Experts of a small language model.
Size: 20 layers, width 192, vocabulary 16384, 52.8M parameters.
Training: a variant of SOAP for the experts, 236M tokens.
Below are experts of layer 7 (counted from 0) of a mixture-of-experts language model. Rows are named router (the router's row for the expert), up (a neuron's input weights, with its number) and show model dimensions 0-191. Each number is 128 + 32 x the weight over its row's rms, rounded and kept within 0 to 255.
After each expert's rows: a language model's description of what the expert responds to; "mostly gets" lists some tokens that are sent to it at least half of the time. This comes from a sample of Wikipedia text that the model never trained on.

# expert 57
router [133  81 106 152 121 130 154 121 148 189 163  93  93 115  88  86  77  75 155  96  95 124 139 154 166 126 134  83 106 134  65 184 120 115 100 120 144  98 135 153 112 140  88 187 154 170  90 164 106 118  31 106  89 108  69  88 147 129 143 175 157  70 159 196 178 175 128 162 145  92 103 126 100  90 156 208  96 128 119 160 119 135 149 134 168 127 168 169 169 140 115 154 127 110 142 180  76 123 145 147 122 155 162 131 170 149 134 144 110  62 130 164 129 122 142  89 138  96 133 130 146 145 144  68 128 137 112  96  95 144 136 145 109 126 168  79 126 138 173 170  70  99 152 151 159 179 131 126 116 167 121 134 140 159 116 129 138 133 139 111 145 147  58  83  61 139 105  82 151 133 141 132 150 171  56 185 112 151 110 134  94 108 131 140 159 136 133 130 114 162  30 111]
up0 [137 116 129 143 145  82  99  75 137 149 130  93 118  93 124  95  98  96 133 112 143 117 161  98 160 141 155 137 143  34 123  99 142  58 128 106 182  93 182 143 146 142 119 154 182 194 177 150 148 131  99 115 126 150 136  85 146  97 137 148 134 172 137 118 201 159 132 109 145 161 145  72 112 229 132  73 123 140 130 177 133 178  90 165  99  47  91 127 131 127 118  85 145 125 174 117 155  90  94 122  85 145 154 138 131 135 159 136 136 104 128 106 223  90  97 157 102  80 140 102  91 133 153  86 138 142  67 129 106 139 133  94 123 164  97 124  90 121 166 118 140 109 102  99 152 100 139  88 113 154  92 127  72  95  84 143 140 123 146 138 114 146  96 114 131 122 128 181 123 149 130 139 141 195 151 195  57 105 122 145 130 108 150 118  95  72 183 181 130  61 150 105]
It responds to: Given names and surnames or their endings, such as John, David, George, Elis-abeth, Saint Stephen's, Remscheid, in cast lists, elections and church entries.
mostly gets: " John", " David", " William", " Paul", " James", " George"

# expert 16
router [170 150 105 130 163 123 146 122 162 201 162 143  80 185  72  60  81  93 129  67  90 129 121 148 115 139 108 123 137 125 156 170  98 162 118 134 121 157 194 218 127 125 123 157 112 105 143 137  59 130  72 115 139  69  56 161  92 130 151 189 109 115 163 112 110 164 145 167 123 108  99 108 142 130 116 147  98  85 145 161 130 101 177 140 136 141 115 164 123 138  97 117 146 120 195 144 163 173 106 116 120 117 131 129 155 198  54 132  96 180 105 151  85 120 126 113 122 120 127 119 132 117 184  71 118 127  90 168 153 159 181 174 135 108 146  45 106 168 131 141 198 112 151  88 164 151 159 129 131 149 120 133 101 143 171 131 115 142 134 153 144 147 111 142 124 237  74 126 143  87 162 133  92 105 135 175 119 152 136 139 139 156 128 112  79 111 143 135 109 123 121  73]
up0 [ 65 126  71 116 131 125 122  92 134 197 164 177 115 153 112  93 129 146 152 159 112 161 118 183  93 160 188 126 128  74 113 118  91 119  84 180 199 152 154 112  99  95 145 106 140 173 112  96 129 136  87 181 123 134 146 103 119 120  88 120 135 121 119 120 110  83  91 158 102  95 114 141 164  67 121 104 155  65 122  96 144 120 159 107 107 149 177 127 113  76 136 120 167 135 109 184 134 140 124 161 111 159 126 149 128  79 132 123 218 183 150 110 129 109 153 107 126 182 130 136 135  86 157 126 165  39 190 100 125 132 113  83  88 152 123 184 130 106 130 187 120 135 106 145 114 149 165 136 131 130 139 138 121  84 162 114 171 126 143 171 172 167 212 107 107  91 197 111 144 146 143 194 142 131  87 127 175 135 134 146 123 110 112  21 129 128 124  91 112 171 121 152]
It responds to: Four-digit years in lists, tables, office terms and date ranges, such as 2015, 1975, 1872–1874, plus some numeric continuations.
mostly gets: " January", " 2005", " 2022", " 2008", " 2013", " 2021"

# expert 11
router [168  93 114 135 125 140 125 132 176 187 169 115  44 136 148 155 103  58 141  63  88 122 101 108 152 111 145 164 131 103 157 137 146 140 170 132 137 121 143 146 137 114  90 207 121 179 153 165  81 132  65 140 154 145 136 106 175  98 171 137 162 104 155 166 164 158 140 153 145 101 123 121 144 141  85 167  80 134 116 178 102  58 185 131  76 101 147 156 118 148  74 191 133 106 214  97 138 172 100 147 125 102 117 114 111 163  77 102 128 104  93 156 122 100 168 131 115 152 122 127 146 156 163 151 134 135 142 157  85 206 148 130  79 117 170  52  72 124 124 190 128  98 133 153 130 190 104 173 134 145 112 169  56 147 113 131 104 123 114  92 118 113 137 117  95 173 108 112 143 154 142 136 128 135 157 193 172  82 123 124 166 162 119 181 135 142 152 156 132 117 172 128]
up0 [147 100 140  95 101 102 130 182  85 177 135 141  78 145 130 142  47 118 151  85 128  93  85 143 115 133 148  81  75 151 178 115  94 144 153 137 103 122 110 104 157 161 108 151 126 159 130 129 116 162 102 159 149 177 167  89 149  85  85  98 111 113 174  79 190 119 122  92 160 105 158 174 195 108 115  96 149 153 127 112 131 133 137 126 147 122 104 120 162 136 135 180  84 146 156 111  96 126 116  80 150 158 118 176 122 167 135 157 120  98 145 164 176 144 121 112 103 150 110 163 185 177 165 157 117 167 131 122 149 146 182 139  53 144 104  86 140 149 121 100 112 153 101 208 122 184 152 188 130 140  81 131 124 154 124 127 155  96 135  63 184 156 187 112  99 170  98 130 127 229 102 140 148  98 136 102 139 110 134 149 117 127 164 179 204 101 115 143 170 165 200 129]
It responds to: Month names and the punctuation in dates, scores and measurements, such as the comma in December 11, 1973 and dashes in 6–4.
mostly gets: " May", " September", " March", " June", " October", " January"

# expert 36
router [145  62  99 140 133 122 161 148 158 153 139  90 133 137 167 165 140 106 142 149 100 182 104 147 176  97 143  92  82 105  95 131 106 125 114 180 131 106 128 150 122 121 118 170 135 140 113 117  80 161  51 142 111  78 133 116 136  70 111 165 166 154 163  98 138 117 125  53 170  76  87  71 141 155 121 139 151  88 121 140 141 116 123 144 107  91 105 149 150 108  82 132 187 113 155  85 157  67 157 161 208 122 169 139 184  96 114  68 115 116  68 143 111 114 116 138 115 107 117 136 103 159 149 120 143  80 127 144 153 139 142 190  82 144 214 137 127 118 155 143 117 171  98 156 195 173 155  50 114 182 135 136 102 139  96 120 154 155 123 122 160 182 155 105 137 169  66 115 157 124 110 123 128 145  63 195 115 105 174 172 112 138 168 108 148  94 136 158  59 149 135 110]
up0 [ 99  75 108 148 173 145 162  64 181 131 136 105 139 132 103 188 114 131 150  97 113 108 160 143 112 101 119 141 120 173 163 156 128 131  95 116 179 103 129 106 114 146 118 104 120 152 168 131  77 108 100 148 149 146  75 142 176 135 136 113 144 164 123 173 124 174 136 100  82 110 155 112  97 132 161 100  87  90 178 150 123 143 167 143 118 109 125 134 185 140 124 141 113  56 122  86 184 156 127  68 212  68 166 129 103 152  17 128 104  95  67 131 164 155 158 156 158 134 117 134 143 116  99 110 130 101 116 114 137 164 178 145 136 124 123 131 113  95  60 192 154 150 141 101 148 215 149 105 101 179 149  67  82 162 132 126 102 124 199 142 108 138  93 159 126 138 114 105 116 141 161 117 169 121 174 145 195 101 163 174 138  81 123 174 106 103 114 139  96 187 133  94]
It responds to: Single letters or short letter groups inside foreign names and words, such as ch, d, el, ov, š, č, ñ.
mostly gets: "š", "č", "ñ", "ov", "q", " Pet"

# expert 5
router [160  82 107 100 143 122 133 122 163 145 134 130 126 129  98 123 133 100 127 105  85 127 110  88 167  91 120 102 151 197 131 132 104 190 141 205 178 107 143 115 125 122 161 118 137 184 133  91  81  94 117 115 139  97 125 145 125 149  98 138  77 135 172 113 126 105 148 145  83 116 128 132  93 118 113 120  96  88 138  87  80 127 163 164  96 106 135 173 126 121 129 119 136 139 166  88 117  81 173 235 135 118  98 115  86 196 110 115 124 128  96 113 133 136 167 132 109 120 118 156  95 134 178 109 164  59  89 104 158 152 248 148 134 110 115  87 125 122 113  77 140 134  99 135 113 198  95 113 162 130 157 174  72 168 138 129 245 109 127 144 165 187 141 136 125 144  87  65 139  90 147 114 143 158  25 127 147 119 111 124 159 113  85  97 119 138 113 114 126 105 146 135]
up0 [101  56 123 110  69  54 150 107 140  69  92  58 133  64  61 121 169  97 114  92 121 145 139 139 203  90 171 132 172 121 121 128  94 129 165 155 150 126 121 157 145 134 109  88 109  85 160 159  83  97 190 143 140 119 117 134 187 105 113  75 115 141 135 154 125  90  82 108 171  90 123 151 104 127 142 106 115 103 150 134  71 179 133 161 195 163 101 143  97 125 103 180 102 143  84 156 103 148 138 200 138  96  74 149 133 172  81 158  61 178 128  95 135 142 122 137 134  75 121 132 104 128 119 170 133 146 141 155 127 127 127 161 126  74 118 159 156 104 216  83 139 148  94 106 101 122 125 196 109 107 116 159 127 126 152 119 116 119 178 111 137 139  96  85  68 126 120 133 125  72 162 118 147 121 107 123 179  99 109 102 120 110  71 122 159 151 118 115  72 150  93 140]
It responds to: Auxiliary and linking verbs and sentence adverbs after a subject pronoun or noun, such as was, has, can also, not.
mostly gets: " was", " has", " also", " is", " are", " would"

# expert 17
router [146  76 151 173 130 168 159 176 158 133 148 120  98 107 157 128  89 173 156  94  92 127 172 166 101 166 165 104 106 159 110 176  97  97 119 130 127 137 139 152 139 114  90 200 185 190 152 165  99 169  99 115 130 113 144 148 130 145 114 131 132  93 133 130 147 177 154 118 143 120 122  93 104  92 116 179  70 129  93 133  81 153 152 160 114 108 120 160 182 139 108  89 183 100 174 140  98 157 116 127 144 117 113 150 168  93  94 118 109  61  84 171 158 117 130 134 143 169 125  75 117  81 137  66 162 112 145 136  87 132 232 165 105  95 192  82 137 155 129 105 132 106 163 109 181 162 129 153 115 165  79 199 113 161 132 132 148 131 139 150 136 187  89 118  91 149 143 108 136 155 164  66 148 122 152 187  84 146 140 118 104 125 135  95 180  96 154 151 120 192  61  89]
up0 [ 96 151 150 108 156 213 151 149 153 148 179 111  69 127 118  86 119  92 182 156  83  88 127 119 127 136 144  88 126 162 136 159 109 134 113 140 131  86 101 149 123 133 148 146  94 145 105 115 104 173 149 126 161 165 109 109 146 104 103 161 112 131 178 126 194 137  62 139 113 101 116 126  96 166 142 142 104 111 165  96  77 155 164 176  79  96 155 160 138 145 122 123 112 105  99 171 130  82 144 174 136 175 149 152 138  55 101 180 107 162 128 172 104 149 135 132  91 147 156 130 156 128 157 126 146  91 110 129 154 194 134 179 108 150 100 121  94 181  76 178 132 130 163 112  98 174 187 181 114 148  97 155  85  94 143  72 197 118 114 158 131 132 132 167 158 255 122 113 102 126 158 102 106 168 168 174 157 176 149 158  85 127 169 144 118 143 102  87 145 133  74 126]
It responds to: Proper-name words and word endings for cities, countries, universities and people, such as New York, Newark, Edinburgh, David, Smith.
mostly gets: " York", " New", " David", " City", " London", " Canada"

# expert 46
router [119 103  97 144 158 146 154 137 165 171 161 129  54 129  92 142 116 128  96  87 127 126 121 136 141  95 182 155  86 142 125 101 142 150 120 173 184  99 132 174 122 160 116 122  55 144 137 139 106  94 128 155 126  81 160 116 185 130 133 106 130  67 179 151 163 131 159 125 102  87  68 117 117 119 164 148  88 164 134 170 140  82 106  99 113 109 169 163 164 146 148 143 126  89 147 159 122  50 118 197 188  89 112 161 124 100  90 145 145 144  91 148 178 127 153 139  95 159 109 140 136 123 119 103 193  96 141 140 159 204 162 121 127  94 170 112  46 123 168 184 142 125 169  96 158 162  89 134 120 162 192 162  79 170 140 116  87 142 117 117 159 122 124  88 138 148 108 113 146 139  91 134 124 164 102 191 150 156 148 174 133 139 109 164 186 121  45 154 121 141 205 107]
up0 [122 101 133 183 186 142 173 116 186 143 132  65 102  74  90 140 113 149 105 157  82 118 171 154 116 110  53 117 116  87 123 106  93 115 137 164 155  87 141 138 121  88 211 117 120 178 139 117  50 131 114 127 145 158 152 144 138  97  96 171  91  85 169 149 130 118 159 100 118  90 139  73 146 107  95 142  68 119 116 157 124 180 138 107 160  71 152 157 131 142 147 144 120 129 132  88 101 126 103 165  92  98  85 124 104 134  92 125 119 104  86 191  83 157 165  84 115 139  80 126 117 149 127 112 102 112  99 156 167 152 155 112 137 119 155 105 176 128 108 141 178 101 171 133 135  74  88 144 147 157 121 146  46 134  69 135 183  85 123 116 175 173 153 133  80 171  80  64 159 123 148 185 104 149  92 166 101 112 102 119 121 170 102  98 183 132 150 195 134 158 128 108]
It responds to: Periods, dashes and colons inside scores, decimals, times and name initials in tables, such as O. García, 2–0, 3:09.
mostly gets: "–", " Robert", " .", " −", " #", " +"

# expert 0
router [120  98 121 154 170 103 140 150 163 162 198  97  69 106 109  79 156 114 162  83 109  72 121 152 158 121 158  88  75 124 136 162 105 106 132 142 107 157 176 163  91 188 111 132  99 135 199 129  94 133  85 156 160  91 101 122 170 140  63 137  74 103 152 141 153 147 145 165 124 110 100 101  70  88 103 103 121 149 133 168 118 135 177 143  67  75  80 135 159 182  87 145 162 158 152 160 156 106 134  88 126 110 120 161 112 142  80 101 138 100 111 209 128 120 155 139 119 196 176  67 122 157 182 108 159  84 148 147 102 128 138 164  98  58 163  94 113 115 148 166 113 132 169 141 144 136 127  97 171 159 130 186 148 129 139 175 130 133 122 175 120 160 120 155 108 168 104 127 113 127 170 145 199 125 157 159 141 103 132 115 145 100 148 136 179 120 167 145 144 158  52  76]
up0 [124  85 149 105 108 169 155 162 115 185  86 207  92 146 114 110 137  83  38  75 129 181  82 143  90  95 143 107 148 120 131 148 107  91 155  88 120 125  97 144  81 177 168  83 124  83 147 127 125 118  81 133 118 172 119 153 110 109 101 146 154 133 147  83 123 184 121 127 174  98 140  99  88 103 127  86  81 186 157 123 132 129  60 117 141 147 101 131 117 155 178 141  90 100 108 148 111 109  82  48 120 115 156 174 131 136 139 153 113 118 143  71  98 117 170 163 126 133 137 132 211 127 152 120 131 127  87 131 187 139 102 127 138  41 101 168  95 124 102 191 176 122 132 174 103 119 124 126 157 105 123 118 129 124 121 101 140 134 155 137 124 126  89 187  87 112  78  89  78 106 142 223 155 146 170  99 148  94 118 167 125 119 130  73 158 134 132 125 110 189 159 153]
It responds to: Proper nouns for countries, cities, states and organizations, often after "the" or "United", such as USA, England, University, League.
mostly gets: " USA", " England", " University", " States", " London", " League"